Below are experts of layer 3 (counted from 0) of a mixture-of-experts language model. Rows are named router (the router's row for the expert) and show model dimensions 0-95. Each number is 500 + 50 x the weight over its row's rms, rounded and kept within 0 to 999. Numbers have three digits each.
After each expert's rows: "gets" lists some tokens that make up at least twice as much of what it gets as of all text. This comes from a sample of Wikipedia text that the model never trained on. Tokens count by the router's weight.

# expert 23
router:445510547554433514464534508487474433502485470500409516622520554410542503602411563547434487557520490458448550448496489535553482539512484514552532543480531544487407480487521578469486472488592477387453459502538417525530581564529439452449412436436506535542467512515416451476467493487458576458
gets: " |", "\n", ";", ".\n\n", " a", "==\n\n"

# expert 31
router:507477614577583580527619533452467422540498575443524557502511593500525498477508423464585535529498580570600542488496564535531490461483500407562488530510542527532518538449530454535541474413578467473454415462442466484410484496505525516453476485538505546502607526451492548498444485515494482419
gets: ":", " |", "-", " –", " -", ")\n"

# expert 27
router:457432496453529556491513522385432480492577454525529533471612571543597434614466559505489406535510544444446562543637485544490582560474439467536539448481516517543470398549475538502519509553530512475478506434459529476546522522437586471489475562515506453516502511488417518484582396503500484488
gets: ",", "|", "-", " |\n", "),", " that"

# expert 29
router:509456584481473459446412500507472513469582484532502490434447399470496450518486481491495538541461566527545527526454444563495598581448544548518479521373555433416534458424522458550530511529506423653462480476457557518438486502505565546524505513544468496554578477535549541541551511479534510464
gets: ")", ",", " and", " which", "\"", " that"

# expert 19
router:489513480526519434518507536560495539576459473449453477481535576478588506578557487533502553542459480464469513403517514485521484500534524616468489511507509509526585541531471506427498398480491561458473523448552489558497504486569524632529467406547565560479509454466478451567509531527528580489
gets: " ", " (", "-", " F", "^{", " R"

# expert 2
router:505480466502484540476482516541537457474491468526622473431438400497478429501429521423457523405532505584546393583519418484443498460500393594475574628479519453386520470436455525477474542551464598509545501471483438427492515529459537500503460560523577447547446488534491556527480519430482406477
gets: "1", "2", "3", "6", "10", "4"

# expert 9
router:504479574545440450568491509469437507478546506521501458506557591503528488491526519619485516456495513559566549549535525445441454471451516453505504456504438560470547445572500511548508436437462565464468397528517576529414452515543471549477473482492528465484538443466493389469528591504474466410
gets: ".", ".\n\n", ":", ",", ".\n", "\n"

# expert 25
router:543578461519542422560445533559459441539505454648475556494501457490544393385447555469401477566491574560585538536467519546532557522510500417452505542558474524530542550565490480521460453475387548578552456524473500527525547550588486532542436548538570496407505483517550459479452608473527508459
gets: " with", "\"", "=", " |\n", " I", " John"

# expert 14
router:495565489585469525431550538447513364482434490484521513559491505517520469525553446476474537522468490387470501568455572510528468442489545454486594494528501559579471531575474465388541514504533512486416534426560614483581439545475482517519490505506419436507444462483490465473456541486428449548
gets: " the", " United", " National", " University", " St", " League"

# expert 7
router:468531527502462533438513452496488624551527557608510515526510460572440484519492459420453468436459517588457397525390358416472614498445515524519542388408511550511549467447494553488585481493564425449562445508542513576436485516545576446494522457512467598548541482470513567503504513520561541458
gets: " was", " is", " were", " are", " be", " had"

# expert 10
router:563513566506457437454488411514546430441521503517441473535420502422506571504502515557454542481541523483488493522451546460453429596611486459535495469473597392495505535509452557560542555543455422544590470544435474577488527472535488519497601462419448523453530645461513505553454481466521483410
gets: " and", "'s", " or", " of", "'", " &"

# expert 1
router:469588430456523533562576535528515467540531452470519496600488592508470495465541500488678461523517525500477543501598554513474539412489493474512479465511501507494446544446528397433508550468467457519539553472462441502488537380480451555485480530495532524510465551468578493552449512491447517545
gets: " the", " a", " The", " an", "The", " his"

# expert 28
router:487549559538553507442479485483509507526584445428442463465461476556451434466548577513484479456408513532532411493540549425461561572602532472469499514451522405464527433493601451456411524557601515529476434539496492501444592571565449568580490492493456510466533523487491584578605500482537597514
gets: " in", " |", " on", " for", " at", " from"

# expert 24
router:482479491437483388517435414545504492555638450511450455457498497569464480476517537488464526532433537443448517428560424488563435501535558565495428478492402528435432438393417449482497463454525512582437394527535581532479507456520428458576511477546487518382497458483467473426520509505565535540
gets: "\n", " (", " |", " |\n", ")\n", "\n\n"

# expert 21
router:519517431543484549574508482518488543518464476364462584485564558521545581527520460483494496466484502437488455588548571471471466497568489500536518470432526488590523464530584469544523525509510462417478451608451472532512449518481493470529544525551518457574397608440539614399440511538546529452
gets: " \"", " two", " one", " |\n\n", " other", "\n\n"

# expert 3
router:501433427533539493487537456505502568449454597502395520495611458445352470517509447556496576412516513442472501521613412450396414476527546474514515530526466484494471567472537434563527533455630483471478531448509403526527557556462387556497539544476407535569490533616540529543484570519438418642
gets: "0", "1", "2", " he", "3", "5"

# expert 20
router:549481485452497503546464525471488514533515530514499493490513637515470441475521506483498518481459587480519561461564449508554462502529594520474540535525532510537506537511495354462546533577512592409414510454563507416564540481491572483519415464584495547489561453455462424487517454475624518527
gets: "20", " ", "19", "18", " (", "–"

# expert 0
router:465497510508390533619470508392557450470407540488666482508424577554531519464519599450521484523468516507477475578548511419497539531508496342454486511541549532510396457544553474489486505497538444505481491435422516553585520496518601508441501488571566436554430429412594517555479627513496560525
gets: " of", " by", ",", " In", "15", "M"

# expert 17
router:450469606596530403466368531524528525545481441485492475507534504578468523456481388525520602499525459431569555486559512528510556508500425590427560417525451470509519517513484581436462447606513512584453490522457491553514477519539543364454466487490406445531582422461521491513581419462497423489
gets: ",", "==", "===", "|", "==\n", " |\n"

# expert 6
router:523425492606476503438531493530555469413394540561434475508516564354517509466560558572601546476489462503546589559422455455407460476451506399437460481579451492567541440580519419509498532478423550468603521521477512444583555534490521539597470548550574480403461449522470444434437496565468542530
gets: " to", " |", "–", "th", " by", " with"

# expert 15
router:524552426516469463561443523541511461530589437549445471525529418503563505542458587423529510490518533525419534429541474515513519489589468528416487474536443525473506529507637566593461556507478544461469586513459448497544556515473450532506391520487557473547507433500528409521417456522450524537
gets: " ", " M", " L", " N", " c", " T"

# expert 8
router:475527444470546417472602541399495460533481486457596494481481576538562520480484509510487438494470396554453512496572532515502550486428434587526489525482489470665572471452515540589511543473524560493471468430536447436585496413548507554448459465453552546480523461563520486485556577575462521548
gets: " as", " the", " that", " his", " March", " October"